python train.py --d_model=96 --activation="reglu" --moe_layers=[0, 1, 2, 3, 4, 5, 6, 7, 8, 9, 10, 11] --router_score="softmax" --routed_scale=9.66 --lr_router=0.00207 --norm="rmsnorm" --optimizer="adamw" --batch_tokens=65536
Below are experts of layer 9 (counted from 0) of a mixture-of-experts language model. Rows are named down (a neuron's output weights, with its number) and show model dimensions 0-95. Each number is 128 + 32 x the weight over its row's rms, rounded and kept within 0 to 255.
Before each expert's rows: "comes before" lists some tokens at least twice as common just after its tokens as in all text. This comes from a sample of Wikipedia text that the model never trained on. Tokens count by the router's weight.

# expert 35
comes before: " of", " and", " in", " to", " for", "."
down0 [151 149 105  57 162 134 132 153 107 136 115 109 102 116  41 134 107 142 154 120 111 156 136 105 133 154 138  41  44 134 130 128 127 129  58 124  66 144  78 127 122 132 162 166 117 104 163 153 156 109 105 126 144 141 121 211 117 141 154 154 149 118  90 165 115 129 183 162 127 116 187  89 115 124 106 108 176 181 138  97  77  86 120 133 124  50 162 126 130 147 129 131 122 100 166 111]
down1 [226 110 119 169  85 106 130 128 129 115 140 149 174 121 142  67 184 105 120 126 147 138 135  51 152  74 151 142 115 126 123  98 162  83 126 121  77 166  95 149 152 140 159 168 156 156 109 135 133 173 147 101  91  96 105 114 108 169 103 150 115 113  91 159  59 162 122  78 100 151 126 130 133 134 154 153 101 148  81  93 169 170 129  84 192 144 133  95  94  63 131 122  68 128 137 132]
down2 [138 122 152 129 154 104 167 116  50 108  82 128 105 129 163  81 138 119 148 154 132 135 139 121 138 140 107 117  81 132 119 103  76 175  97 139 117 115 119 121 184 142 114 106  98 117 149 170 106 176 147 116  83 104  91 110 107 115  67  55 204 150 117  91  98 121 162  94 119 116 230  78 136 135  94 116  48 151 149 109 180 105 121  72 152 141 176 107 127 101 140 119 158  98 123 134]
down3 [130  81 123 157 100 156  78 126  80 120 147 101  72 119 176  98  97 189 158 182 111  66 146 148 102 153 125 121 152 137 115 123 141 124 143 158  76 100 150 184 103 152  86 143 108 121 115 110 133 139  90 108 114 156 131 134 121 127 166  82 173 118 169 144  86  98 135 101 184 126 104  88 161 140 149  86 166 180 114 208 193 153  88 108 151 103  71 109 161 100 105 115  77 127 115 179]
down4 [130 197 120 133 106 150 196  91  88 144 165 106 164 133 194 147 110 102 110 162 145 116 156 105 144 103 155 127 117 137 106 155 120 138 136 140 113 147 136 131 154 171 145 181  96 162 102  84  96 164 156 131 135 106 110 147  21 145 106  99 120 126 146  84 144 159 172  86 175 136 195 123  57 121 150 154 144 104 114  68 126 107 116 117 182 163 121 140 149 172 109 165 132 103 203 103]
down5 [101 120  86 130 102 111 104  89 136 103 146 175 104 115 134 121 114 152  92  76  99  90 128 132 159  85 100 165 139 157 121 106 106  38  88  90 156 168 162  81  79 112 119 112 138 162 116 100 130 146 130 105 158 159 173 164 123 138 148 103 118  98 139  45 134 137 124 141 139 130  56  75 190  93 140 158 176 166  89 107 139 187 201 160 120 129 166 185 121  98 131 149 131 124 119 157]
down6 [121 157 107 129 137 149 161 106 107 120  84 130 120 103 128 109 178 151 125 137 154 104 124 119 129  59 170 138 139 110 112 170 134  91 106 134 109 118 120  65 100 168 156  79  92 162 134  86 135 141  90 144  82 130 121 123 118 110 156  71 110 118 155 129  80 124 138 158 156 156 151 126  89 123 149 169 173 149 101 173 129 171 199  74  80 180 117 152  54 217  85 118  84 158 186 110]
down7 [137 128 152 121 132 137 151 138 137 171 210 113 147 135 124  96  63 127  43 124 150 132  93 107 111 125 165  86 170 174 165 112 147 135  95 174  62 125  57 135 141 113 135  47 131 120 152  61 128 171 103 178 136 114 186 153 157 114 136 135 102 133 136 123 165 109 110 128 122 151 197 131 146 146 121 127 122  87 156 168 110 121 104  89 134 186  99 165 105 158  79  87 160 144 140 113]
down8 [162 117 147  75 185 145 149 161 153 133 116 118 114 110  78 114 104 121 131 221 109 124 107 111 125  85 177  98 111 127 144 112 174 226 107  94 103 127  89 127  53 184 135 128 145 141 147 179 156  37 129 149 152 138  95 136 149 161 149 176 125 131 102  91 125 132 154 127 178 127 137 161 118  63 111 104  90 168 163 121 119 108  91 157 123 162 162  97 160 123 111 115 148 108 153 135]
down9 [108 103 113 157 140 189 135 141 188 108 158 102 145 155 130 199 102 188 168  88 137 107 162 150 116 188 164 100 163 101 155 115  86 115 108  69 121 151  93 172 151 118 119 109 144  92 109 108 134 142  89 145 131 115 104 107  73 113 146 101 139 149 128 144 123 106 242 128 117  66 171 139 158 130 144 121 191 146  70 115  86 145 134 105 132 118 119 133  46 117  83 136 146 125 147 113]
down10 [ 75 115 175 142 192 166 132  71 163 134 165  74  96  84 147 133  70 193  89 153  90 115  75 122 111  89 131 161 103 167 132 183 107 111 141 152 144  71 133 144  85 103 129 139 187 161 172  99 139  71  92 147 142 137 122 111 144 113 107 123 134 145 120 136 115 120 154 157  88 142  91 166 193 140 126 129 136 113 176 183  76 134 135 119 101 157 167 107 149 193 151 154 170 131 133 133]
down11 [137 101 103 172 133 176 143 123 151 119 111 172 152 128  75 138 123 141  90  79 161 102 153 108 138 110 170 145 123  83  93 155 168 134 109 128  62 142  79 126 122 153 160 135 147 114 173 198 109  98 135  82  75 149 119 141 109  94  51 120 128  89 124 118 126 109 176  98 106  93 166 142 133 126  92  84 142  70  89 125 161  52 178 144 154 156 148 120  98  89 141 213 132 165 141 104]
down12 [113  78  79 170  79 117 187  91 125 130 128 173 156 142 143  81  80  78 148  59 151 140 130 130 120 106 144 101 116 127 190 127 134 130 110  93 156 211 111 104 166 144 120  95  76  86 108 148 132 127 148 217 108 120 124  84 115 119  94  80 114 149 122 141 120 149 170 104 174 143 187 161 134 122 127 126 128  83  88  92  72 149  92 106 132 181 134  95 130 148 180 108 116 149 101 134]
down13 [145  89 205 131  66 162 135  94 127 144 130 108 151 120 134  74 107  63 162 115 109 166 126 102 111 102 127 129 116  71 156 124 105  74 112 169  63 181 110 130 180 138 163 137 178 106  69 169  81 149 139  99 141 156 150 154 164 145 104 107  80 183  84 115 106 108  82 147 101 146  96 156 133 126 173 136  69 150 120 121 114 120  82 129 154 124 168 163 159 174 115 103 161 163  92 116]
down14 [139 120 164 105 144 137 151 188 168 132 163 142 106  97  78 128 109 140 126 103 160 137 127  70 139  84 190 121  82 151 152 103 141 113  89 113 172 105 102 180 180 119 122 155  86 128  84 116 174 127 130 106 153 121 142  84  49 105  90 152 147 100 178  96 155 129 136  44 130 148 119 165 137 102 134  81 178 136  60 151 116 116 169  76 174 133 121 170 176 138 118 141  84 161 150 119]
down15 [122 116  75 106 162 104  97  91 134 128 114 127 162 126 147 131 163 115 176 137 135  65  99 125 102 107  61 129  97 132 132 125  71  99 114 151 125 158  94  97 108 121 162  99 173 134  85 130 153 144 114  99 181  87 117 150 148 136 174 141 164  51 142 169 156 110 106 134 112  80  29 132 110 108  97 100 167 133 138 170 113 144 124 112 100 127 186 161  50 123 134 111  78 168 106  70]
down16 [179  80  79 142  75  71 128  81  63 102 132 143 122 114 151  74 141 129  86 148 146 113 151 173 144 176 110 112 150 124  90 175 141 111  73 166 129 130 148 107 133 130 112 178 110  87 141 119 123 174 113  93 141 107  73  95  61 138 142 162 141 119 130 109 103 114 152 137 133 131  80 177 134 158  87 165 117  99 108  97 146 176 132 133 211  59 122 132  70 114 166  97 123 147 165  96]
down17 [142  99 124 178 101 180 100 116 141 173 151 166  80 115 124 136 134 111 111  83 157 176 116  29 143 107 172  79 111 141 108 153 127  44 127 105  74 165  82 126 102  88 149 160 159  56 135 150  98 116  85 136  96 114 145  96 118 134 125 148  88 159 123 158 145  82  90  90 115  89 101 154 190 120 149  89 157 142 131 169 158 123 156 142 126 168 149  84  98 128 103  92 113 104 113 104]
down18 [145 142 113 121 128  86  96  55  64  66 100 142 136 114 147 128 103 147 136 105 153 180 106 152 164 138 157 141 121 140 109  97 139 146 117 160 177 127 178  74  94 126 104  94 100  38 154 128  73 141 135 102 126 160 121 176  78  81 128 115 107 141 169 137  98 121 143 129 133 106 160 112 144 189 153 189  57 116 139 108 152 127 183 110 100 179 151 119  83 156 180 114 151 128 130 178]
down19 [119  98 168 112 131  85 108 118 129 124 131 138 168 122 175 111 116  83 135 124 114  57  99 134 139 102 131 149 110 148 141 136 186 123 124 145 142 126  96 144 117 153 117 141 105 181 107 145  76  92 129  35  90 169  79 108 155  89 101 182 129 208 109 138 101  91 119 112  95 155  78 122 165 137  82 136  76 102  72 175 154 118  89 116 110 187 134 162 123 106 171 155 111  94 203 143]
down20 [ 98 149 142 131 101  88 138  91 128 160 100 118 103 117  70 190  94 161  93 103 121  84 118 134 145 185  80 100 118 149 125 166 118 167  98 130 139  80 155 149  84 121 134 111 123  71 185 100 122 116  76 165 114 170 164  82 111  92 185 131 163 153 112 121 165 133 162 152 185  62 165  93 149 167 110 122 109 163  96  78 137 110  89 100  97 137 100 194 140 179 109 138 125 143 164  92]
down21 [104 126 107 100 121 121  99 135 133 111 146  71 123 104  62  69 122  71 147  66 118 142 142 125 110 111 135 107  88 108 167  91 156  55  92 153 120 109 130 125 158 140 149 106 203 131 149 147 101 126 173  87  53 104  88 100 157 115  92 234  97 166 178 142  96 104  74  79  89 133 125 143 158 124  92 129 145  77 156 135 109 119 144 138 118 125 177 130 136  93 107 141 117 122 111 140]
down22 [190 105  84 140 179  49 138 142 148 113  73 130 127 121 132  82 101 130 111 167 112  90 107 141 188 126  97 141 156 193 170  84 109 135 130 134 102 101 127 113 155 153 150 153 128  72 117 133 184 126 134  92 136 135 154 129 129 130  89 156 129  68 168 181 186 114 141 121 157 113 153 187  83 158 100 157 134 154  90 107 161 160 171  71 105 169 110 128 112  99 154 104  70 159 179 130]
down23 [152 132 111 126 185 150 157  83 139 196  88 128 148 170 114  58 127 101 100 143 135 103 148  65 163 128 173 142  84 112  98 124 109 114 172 129 133 104  77 154 155  73 137 100 146 136  77 162 143 136 134  62  76 129 127 160 148 160  84 126 130 130 104 104 106  65  83  90  78 152 140 174 170 139  36 150 154 117 156 143 117 128 133 138 141 114 147 143  97 187 139 136 160 106 136  78]
down24 [141 149  49 100 154 123 135 162 132 152 111  84 203 164 161 126 134 134 134 113 107 110 108 127  85 124  76 123  93 174 143 129 149  92 114 126 175 115  70 140  90 161 145  89 150 137  76 160 151 149 139 132 113 134  32 178 111 145  95 103 129 147 180 176 124 100 163  97 107 115 165 117 108  94 122 107 135 138 121  69 144 103 171 101  91 162  98 154  91 109 109 162 115 110 184 207]
down25 [185  97  97 148 154 122 129 104 136  39 149 127 120 103 174  87 130 190 132 106 121 169  66 136 145 117 119 168 144 155 110 137  77 107 116 170 203  96 147  99 103 118  86  85 148 101 131 135 140 137 101  99 128  82  95 103  79 106  63 116 144 103 129 148 138 125  94 111 114 167 122 119 166 168  95 128 102  67 139 100 167 133 176  96  74 137 147 135 139  92 156 154  91 160 206 122]
down26 [ 94 136 113  93 151 114  87 124 165 178  98 112 179 104 124 152  83 120  92 139 117 165 170 172 136 142 104 108 175 129 156  85 120 150 147 117 132 132 178  63 214 109 134 142 130 128 146 142  63 116 136 160 113 156 128 123 119 138 172  84 134 152 152 118 178 145 137 129 166  65 115 129 153 119 154 177 109 203  98  97 105 116  79 173 133 116  68 149 133 182 106  97  77  77 115  80]
down27 [136 172 128  79 152 138 107  87 125 145  65  91 124 110 108 118 120 147 110 150 116 180  86 127 129 165 113 139 163 171 176 162 169 196 171 209 201  99 171 114  91 120 122 110 132 106  97 124 121 113 152 173 173 175 117  80 158 143 104 108  79 127 149 149 123 105  56 162 124 121 112 110 120 209 163 146 122 113  97 137 106 193 126 182  99 111 115 180 120 133 129 128 139 118 120 137]
down28 [146 112  92 181 105 119 147  75 140 152 123  97 121 103 120 106 111 187 178 140 123 174  92 136 183 161 123 130 137 125 154 100 184 185 141 157 185 104 167 168 113 161 134 116  99  90 147 104 109  96 125 186 152 113 178 127 134 109 163 127  99 158 187 156 187 178 132 115 134  95  99 120  69 107 157  75 122 128 123 139 102 160 108 148 105 145  94 161 120 161 137 132 140 168  20 107]
down29 [168 107 125  83 143 138 161  62  87 105 150 134 117 170 135 124 151 116 141 103 145 170 170 135 109 121 129 101 120 139 125 167 134 108 158 176  74 121  69 145 165 181 171 206 152 115 143  91 146 161 131 124 131 133 142 153  79 160 126 178  90  95 125 107  96 107 127  81 156 183 176 110  88 166 127 117 129 113 163 128 135  65 157 130 150 130 189 124 195 133  95 155 114  56 180  98]
down30 [126  75  50  92 115 137 176  75 105 103 115 107  90 131  99 123  97 146  70 105 144  97 187  82  95  95 133 129 119  58 103  50 135  73 144 103 113 173 123 126  67 174 134 158 160 136 105 125 153 126 100 139 169 127 136 188 124 131 109 134 104 138 104 152 134 100 151 172  95  86  92 131 144  97 128  66 160 117 179 166 129 135 112 122 126 200 145  77 125 124 125  78 111 133 109 137]
down31 [121 115 179 116  82 135 141  86 118 145  91 157 140 141 180 142 144  89 158 143  99 166 119 115 185  66 150 164 170 140  78 120 178 142 159 119 180  91 136 171  86 103 150 123 139 158 168 169 105 149 184 128 127 125 122 150 138  87 122 131 185 129  68 114 126 114 120 131  99 138  94 144 151 115 159 133 143 120   8 122 158 128 180  74 140 110 132 141 126 131  58 101 140 126 152  69]
down32 [125 123 102 222  85 148 175 151 149 149 149 116 180 111 116  59 154 105 102 143 129  62 126 140 118 157 174 129 129 106  76 127 114  69 146  97 145 110 168 156 128  97 177 187  89 129 145  45 148  49  88 135 166 146 113  82 134 118 114  92  93 167  90 107 142 101  84 147 140 157 103 124 106  83 157 144  61 114 137 113 142 134 166 123 137 129 115 145 114 145  97  95 136 143 105 150]
down33 [135 179 107 132 107 125  51 122 149 134  76 133 116 109 130 143 106 131 196 122  97 132  61 139 115 167  85 152 122 111 181 177 128 175 116 116 203  48 179 171 158 115 132  82 124 114 102  94 136  99 122 153 120 128 122 119 105 133 180  91 114 133 140 129 161 140 134 172 111 154  27 145  99 144 118 170 115 122 149 141 124 115 126 173  86 116  99 192 113 137 166 137 114 130  75  93]
down34 [134 177 142  43 139 132 169 167 121  62 163 150  68 184 105 120 118 105 109  75 133  98 164 112  81 153 125 146 121  58  85 133 142  88  90 136 170 114 104 146 162 125 109 113 120 119 138 147 128 144 146  78  92 110 104 127  94  73 134  85 144  91 117 134 126 187 177 158 121 148 135 143 111 123 109  89 129  90 132 142 158 110 152 121 175  43 170 130 146  71 165 146 100 126 178  98]
down35 [161 134 144 172 104 119 122 124 117  72 104 108 124 137  98 106  68 159 108 116 176 153  92 149 101 154 143 140 178 157 144 119 109 140 132  90 160 106 152 130 149 123  87  76  78 146  66 138 127 126 147 152 156 107 106 150 161 114 103 103 179 162 147 165  76 120 146 140 182 121 106 137 139 155 176 112 129  75 133 147 110 239 125 223 148 127  95 149 140 157 186  66 117 145 147 156]
down36 [208 166 150 201 113 138 108 133  99 112 168 125 150 169 121 120 138 136 111  95 118 194 148 172 130 140 115  94 101 128 127 183 135 172 141 201  90  97 159 184  71  84  77 134  93  86 125  86 164 116 102 128 124 169  80 152 152 101 128 110 155  66 142 102 157 122 128 152 159 164 124 141  70 124 181 154  84 129 170 176 102 120 150 134 119 148 109 108 103 149 125 131 179 169 129 140]
down37 [148 138 120 148 106 158 155 120 147 156  93 176 115 182 139  86 151 109 155 128 127  73 125  53 112 152 181 141 130 150 153 150 121 146 128 107  96  69 125 163 139  94 117 133 129  86  72 109 201 166 148 124 117 142  49 147 128  95 127 159 135 142 142 200  99 153 112 114  88 193  76  88  96 148 145 187 117 190 106 141 124 108 174 139 143  98 115 153  88  89 152 172 156  89 137 146]
down38 [102  93 155 146 194 117 157 142 117 129 190 107 131 122 141 144 166 115  90 106 134 133  45 137  95  88 138 124 172 126  82 114 129 128  55 162 127 214 143 116  61 114  75 126 109 159  94 100 123 116 151  97  72 141 205 134  91  78  98 113 110  94 111 137  96 124  69 108 134 136 135 128 148  88 134 135 121  97 127 141 170  59 153  90 113 171 119 132  81  92 105 103 155 139 123 136]
down39 [145 145 124 163 155 107 140 135 167 125 141 108 113 203  76  86 152 173 124 115 101  87 164 137 142 147 107 129 137 145 146 104 113  73  83 112 200 116 123 142 152  90 154 164 161 184 128 118 125 108 180 124 141 112 166 106 133 147 100 125  44  92  54 120 151 118 114 175  59 135 133  91 177  72  71 119 148  64 123 180 132 101 163 130 104 131 113 141 148 163 171 129  90 104 148 132]
down40 [111 136 170 145  95 163 113 159 111  83 158 169 123 122 152 111 109  65  88 104 107 131  90 146 121  92  59 174 129 119 127 118 134 149 127  79  95 140 152 146  66 134 169 129 160 147 115 126 114 164 114 143 136 149 112 106 125 136 105  69  70 139 107  65 158  79 145 135 134 138  91 121 118  81 141 137 123 111 118 191 102 155 141 154 161 185 140 134 214 118 151  72 133 144  24  99]
down41 [ 90 137 147 137  95 141 131 168 117 127 197  83 103  53 103  97 153 131 134 153 124 138 105 130 111 126 142  97  91  80 121 173 129 154 164 106 128 150 115 143 123 126 139  54 160  88 141 134  77 137  89 203 126 115  65  84 124  71 143  98 183 103 194 148  98 129 107 143 171  67 120  75  89 140 144 155 143 112 137  69 128 113 100 137 141 114 146  61 140 118 127 127  68  90 108 149]
down42 [ 63 132 122 129 124 144 146 201 191  96 163 121  77 144 151 162 166 137  66 127 134 155 169  95 107 114 131 148 127  91 131 129 134 158 126  85  99  98 147 162 169 154 152  57 135 124 163  99 126 171 182 161 150 162 117 143 145  98 125  85 144 160  83  96 176 152 154 133 228 191 186 122 103 107 110 135 161 170  90 160 101 143  90 137 148  86 150 124 126 132 151 152 121 150 136 130]
down43 [119 135  98 164 173 144 127 128 162 185  90 139 142 159 147 141 104 163 102 187 132 149 132 111 120 162 105 143 158 150 141 125 145 172 133  81 102  87 169 164 148 128 139 127 114 148 178 102 127 112 150 202 165 200 145 145 170 123 151  96 164 181 173 104 142 169 147 106 136 140 122 151 145  76 119 188 173 161 118 179  93  74  97 166 103 103 103 184  85 188 189 126 155 141  95 139]
down44 [191 136 108 118 118 100 131 132 110 129 170 138  83 142 178 114 163 159 135 174 126 194  94 141 144 130 145  81 121 139 124 113  83 151 125 137  99 163 142 112 206 119 145 162 109  86  74  51 158 152 142 122 138 154 160 152  91 108 126 104 141  97 151 216 135 147 158 129 152  68 125 133 130 129 165 131 169 134 163  78  98 163 141  77 106 106 126 161 104 131 120  95  26 129 121 169]
down45 [125  83 189 173  56 126 139 116 161 115 108 120 126  86 118 168 105 132  37 112 188  81 134 144  89 113 177 124 120 174 143 180 133 105 118 100 116 110 102 138 140 112 127  44 175 144 152  98 164 148 110 110  94 123 122 144 137 110 108 130  88 159  59 105 127 191 108 128 182 134 140 170 192 125  76 121 145 145 103 134 104  65 105 142 168 119 150 117 120 121 112 147 108 176 139 110]
down46 [133  76 144  92 110  72 121 136 123 148 150 139  85 194  59 153  80 140 134 173 169 113 143 144 137  96  72 107 154 148  93  89 134 109 146 158  77 139 155 169 102 115  55 128 102 122 109 127 161 152 101 100 133 159 174 143 141 145 131 183 181 104 116 131 139 104 141 185 166  99  64 126 113 100 128  86 124  56 170 133 140 145 142 112 103 190  88 117 118 129  88  90 111 136  89 175]
down47 [114 158 164 135 113 133 153 110 102 147 135  97 179 154 142  85 157 117 125 143 155 116 111  67 111 113 160 126 113 130 153 168 125  59 112 157 155 138 104 182 113 152  99 140 112 148  72 138 156 158  93 118 134  75 138 171 134 108 108 221 159 147 109 116 148 148 108 139 127 164  89 144 171 133  93  95 131 165 109 133 160 143  97 147 136 151 191 188 158 108 155 167 166 223 191 185]
down48 [109 121 126  95 137  90 123  57 136 145 125  88  86 138  89  99 139  97 162 118 156 113  98 141  96  95 149  88 167  93 133  86 152  79 123 123 170 199 122 142 175 188 104  77 132  94  43  99 126 127  90 124 136  85 133  77  88 123  87 134 104 128 122 147  88  98 106  84  89 128 153 176 143 128  83  90 196 158 144 118 121 144  96 122 164 153 142 147 188 142 168 177 160 118 137 153]
down49 [136 116  91 128 134 118 144 134 127  52 118 114 138 102 117 108 144 169 140 118 113 172 104  72 143 114 158  60  84 107 114  56 130 158 106  95 149 159  87 138  84 133 108 198 119 132  91 159  83 142  83  54  78 147 152 136  90 139  92 141 157 130 116  87  71  99 144 118 121  91 118  97 158 166 126  95 130 142 114  80 128 135  90  72  99 114 164  99  77 100 160 187  91 103  91 154]
down50 [113 107 127 135 131  90 114 161  79 134 147 123 151 166 108  83 163 158 121 137 161  65  93 110 110  99 103 123 114 110  98 173 111 120 164 135 173 152  96 143 107 134 100 160 100 124 147 124 116 135 157  66 141 105  90 131 108 108 111 212 162 143 110  96 126 129 162 165 134 129  52 202 149  75  72 106 125  91 110  96 147 103  69 114 114 120 184  60 177 104 149 121 162 163  69  95]
down51 [ 71 106 117 103 162  83 113 137 123 176 129 140 165 124 126 169 137 175 110 130 114  76  93 137 163 154  87 165 106 130 136 166  91 103 151 174 119  91 199 137 121  58 134 135 125  94 152 129 146 128  80 137 155 131 189 163 115 138 138 110 121 142 136  89 191 145 190 188 119 138 157  71 104 216 108 142 156 165 149 163 123  86 191 138  81  82 121 146 100 141 134 123 149 125 104  99]
down52 [118 140 105 178 153 104 126 145 162 131  53 121 133 107 138 131 145 160 150 132 149  74 103 173 134  88 116 168 141 109 110 141 167 175 146 151 147  90 129 135 147 163 164 229 139 142 145 118 169 110 102 115 106 106 106 102  98 163 125 105 170 131 141 149 143 104 191 139 128 184 168  76  92 168 124 117 132 141 131  71  67 176 116 103 113  63 105  82  85 136 140 199 140  93  77 131]
down53 [167 123 108  90  99 139 133 115 111 157 190  72 141 111 124 173  91  98 101 117 102 119  43 145  99 142 162 120  87 153 108 151 118 128 143 132  77 157 151  69 142 125 118 129 123 128  98  75 163 144 146 150 195 151 162 189  99 174 113 139 137 155 105  67 139 173 114 138 168 133 146 104 118  51 126  93 118 144 122 147 138 149 139 150 120  98 201 123 153  92 183 104  63 116 170 172]
down54 [187 158 140 201 164 132 168 160 157 128 105 146 103 126 134 154 121 186 114 114 143 120 118 113  84 154 122 118 115 123 139 126 140 182 111  75 143 134 137 137 201 116 164 144 128 116 114  82 126 153 111 179 158 111 112  69 105 137 134  94 110 149 100 122 162 158 206 143 183 119 225 149 117 156 159  94 162 166 134  81  80  92 108 166 113  91 158  62  96 155 131 117 146 107 124  84]
down55 [ 79 151  94 124 106 168  73 126 109 135 171 139 160 160 179 133 131 131 118 120  66 206 123 158 146 157 142 126 153 102 132 141 102  89 140 156 107 147  95 113 220 139 133  61  51 126 178  84 118 151 176 114 119 141 134 117 121  95 123 155 143 107 158 130 137 133 100  73 159  96  75  95 128 119 181 118 118  91 135  94 117 156 180 143 118 181 117 107 169 130  95 114 115 196  86 129]
down56 [141 114  75 135 108 132  91 184 122 180 137 125 154 166 154  82 165 126  99 113  89 164 163 108 127 102 131 118 108 102 127 111 124  64 138  86 106 129  72 152 105 140 152 130 105 135 157 177  95 143 166 115 102  57  74 180 126 169  71 166 154 165 164 119 133 150 106  59 109 141 116 115 141 129  96  60 122  63  94  97 118 146 102  93  96  97 140  51 148 114 106 111 160 156  87 133]
down57 [110 116  98 124 119 117 102 163 183 169 117 154 153 114  79 166 159 123 186 154 121 142 154 177 139  84 182 114 172 138 164 144 121  97 128 162  88 135  92 163 139 139 149 175 138  94 137 176 107 142  88  51 155 148 117 139 119 141 101 146  87 142  83 207 112 151  71 119 105  78 121 181 136 105 125  80 185 156  91 156 107 122 112 143 103 132 100 136 108 117  99 101 196 165  97 184]
down58 [118 132  73 151 156 101 123 158 154 167  67 128 158 144 156 164 158 148 175 177  99 154 141 108 164 107 106  99  96 177 118 133 168 151 123 128 125 116 143 108 174  77 151  86 150 113 140 118 111 174 132 152  74 131 113 130 117 167 162 165 185 107 186 195 134 130 146 143 104 114 133  39  70 167 173 151 167 139 137  79 113 117 114 131  94 101 144 141 130 177  90 166  70 103  80 108]
down59 [ 81 209 139  74 102 102 153 154  67  89 150 132  85 122 143 137 103 162 126 127 170 103 129 147 147 216  98 143 181 123 110 134 175 195 111 145 148 113 149 128 103 125 126  97 103 165 157  88 113 125 135 131 147 180 125  99 125 134 136  87 143  70 161 103 138 133 147 181 154 157 190 105 128 149  80 145  91 171 124  67 130  93 105 151 125 108 144 188 141 165 178 181 148 121 116 129]
down60 [137  96 112 112 141  88 123 108 146 137  62 134 149 178  95 139 173 139 174 150 140  89 148 122 130 127 111 148  30 182 107 149 108 144 180 136 147 117 134 132 150 131 199  61 146 134 138 130 154 103 131  94 136 183 181 164  78 123 153 129 160 105  42 125 162 157 142 123 140  75 125 155 157 113 125 120 137  66  85 109 133  57 147 166 116 184 107 156 138 136 129 156  83 127 140 153]
down61 [160 139 117 130 118  91 145 110 114 124 136 157 199 152 108 102 134  86 116 150 104 126 113  67  78 100 167  95 119  93 115 144 173  96  87 136  99 122 116 166 130 102 155 122  91 158 123  85 133 201 166 143  99 115 151 105 143 151 139 159 114 170  85 162 101  87  58  49 101 120 120 126 165 138  80 103 116 200 131 134 193 126 163 132 186 108 131 102 117 138  62  60 112 128 130 109]
down62 [104 105 139 168  95 141 101 152 121 177 193 108 132 169 151 103 126  93  87  77 108 161 107 153 136 132 147 102 122 175 180 107  92  74 165 100 131 190 140 139 109 159  82 104 138 114 142 138 107 167 107 153 205 135 143  98 114 116 114 160  40 109 141  98 152 133  81 144  64  78  56 133 152 160 141 182 112  87  97 128 118 153 169 141 142 159 165 152 104 147 123 126 158 147  78 121]
down63 [116 133 191 179 102  83  78  99  40 107 119 171 146 141 176 142 130  97 125 100 105 135 123 132 153 160 139 165 128  46 105 133 130  88 126  94 117  99 159 145  96  79 123 109 158 100 159 175 104  85  81 141 108 112 163  83 115 101 137 138 143 182 164 141 140 130  31 113 170 148 114  76 156 143 150 158 135 130 132 179 125 162 127 121 108 122  78  98 139  82 160 152 167 104 129  97]
down64 [109 158 132 142  89  87 142  39 146 106 146 115 169  97 199 141 180 120 185 164 125 122 105 142 213  88  98 101 160 160 100 156 118 135 146 160 150 101 145 152 117  93  97  70 158 129 102 127 144 130 132 151 121 154 196 128 161 121 165 142 134 151 112  77 150  94 120 152 120 115 141 180  59 105 144 131 131 187 101  92 136 185 103  98 201 138 148 143 137 106 141 127 119  80 115 152]
down65 [151 126  93 119  94  84 176 135 173  87 137  83 207 160 161 114 156 134 154 123  67 117 138 129  93  90 131 151 133 177 134 143 143 146 109  94 189 131 116 119  83 128 161 131 176 117 153 178 133 147  73 114 139 175 111 127 166 178  70 143 129 133  96 106 144  50  94 152 142 103  32 114 123  99 109 109 124 147 153 176 138 140 142  97  87 103 111 100 158 124 101 147 127  99 115 192]
down66 [124 102  93 185 113  80 118 105 186  48 151 115 154 153 134  71 124 110  98  89 119 124 122 129 163 146  88 121 116  91 181 131 134 147  98 129 166 114 109  90 200 113 135  88 160  98 114 180 120  96 151 103 123 185 147 132 156 179 158 179 182 170 126 174 104 150 129 133 123 180 117 168  97 136 142 112 118 121 129 218 135 119 116  89 109 129 136 159 115 115 182 168 126 160 114  69]
down67 [144 157 144 135 145  81 149 110 133 134  79 104  97 148 145  81 169  82 102 164 142 173 119  97 142 129 168  92 157 120 127 167 130 126  81 138 185 107 108 141  81 123  77 195  95 156  97 149 129 112  96 110 139 150 146 141 131 163 145 154 133 143  86 120 142 137 173 161 118 208   7 160 136 153 102 137 131  99 151 145 180 109 123 176 111 157 137 148 131 152 108 177 163  70  82 113]
down68 [178 115  93 136 134 112  98 160 136 143 144 137 157 149 118 128 134 101 153 156 136 149 169 138  92 104 200 118 112 212 183 104 166 115 111 131  59 146  91 125 114 114 121 184 155 110 132 221 105 127 146 145 159 119 121 135 158 138 120 181 140 143 177 206  97 140 113 142 131 144  74 192 176 124 102 151 201 169  98 165 154 126 114 165 161 180 112 107  98 124  95 145 139 118 126 114]
down69 [ 92 127 163 195 153 105  85  99 179 125 139 165 148  99 198 175 125 101 134 123 142  99 130 104 151 146 149 127 132 133 165 101 100 165 170 137  92 111 160 152 127 137 174 149 112 188 162 105 142 132 131 146  83 147 135 124 144 123  95 150 123 169 154 144 198 154 105 130 147 145 180  65  86 139 116 137 131  27 161 127 100 177 130 114 118  96 130 155 146 204 128 146 108  93 170 193]
down70 [146 117 152  93 121  69 150 102  67 128 134 110 110  68  97 153 135 162 117 141  83 111  95 180 129 136  76 100  86 160 135 148 154 123 115  67 106 122 116 112 181 106 166 149 165  94 112  82 121 148 113 111  50  86 165 129 183 136  38 118 118 120  96 128 164  99 127 151  97 131 158 170 170 102 127  58 141 145 118  73  99 171 140 117 151  96  98  91  78  99 120 152 113 155 117 129]
down71 [136 163 158 122 130  91  98 131 145 122 138 120 154 151 120 174  79 168 118 120 106 122 101 132 137 184 124 103 142  79 148 136 134 129 103 103 122 130 176  91 161 145 131 121  92 108 128  75 100 134 148 174 209 135 152 126 181 126 105  79 130 156 159 111 160 101 107 131 196 118 144 133  94 139 201  73  96 102 110 145  66 132  91 172 165 117  54 184  52 171 150 121  89 130  83 131]
down72 [131 134 134 133 147 160  46 133 114 175 110 146  87 134 130 105 151 189 101 104 105 121 114 136 135 155 181 113 104 159  86  94 146 125 140 152 156 112  75 141 116 161 191 111 152 123  78 182  65 127 116  66 129 120 168 114 106 124  83 106 119 128  93 162  85 137 132 169 153 128 108 186 125 158  65 169 207  76 148 154 103 117 109  96 102  99 145  97 118 185 144 165 148 156 163 163]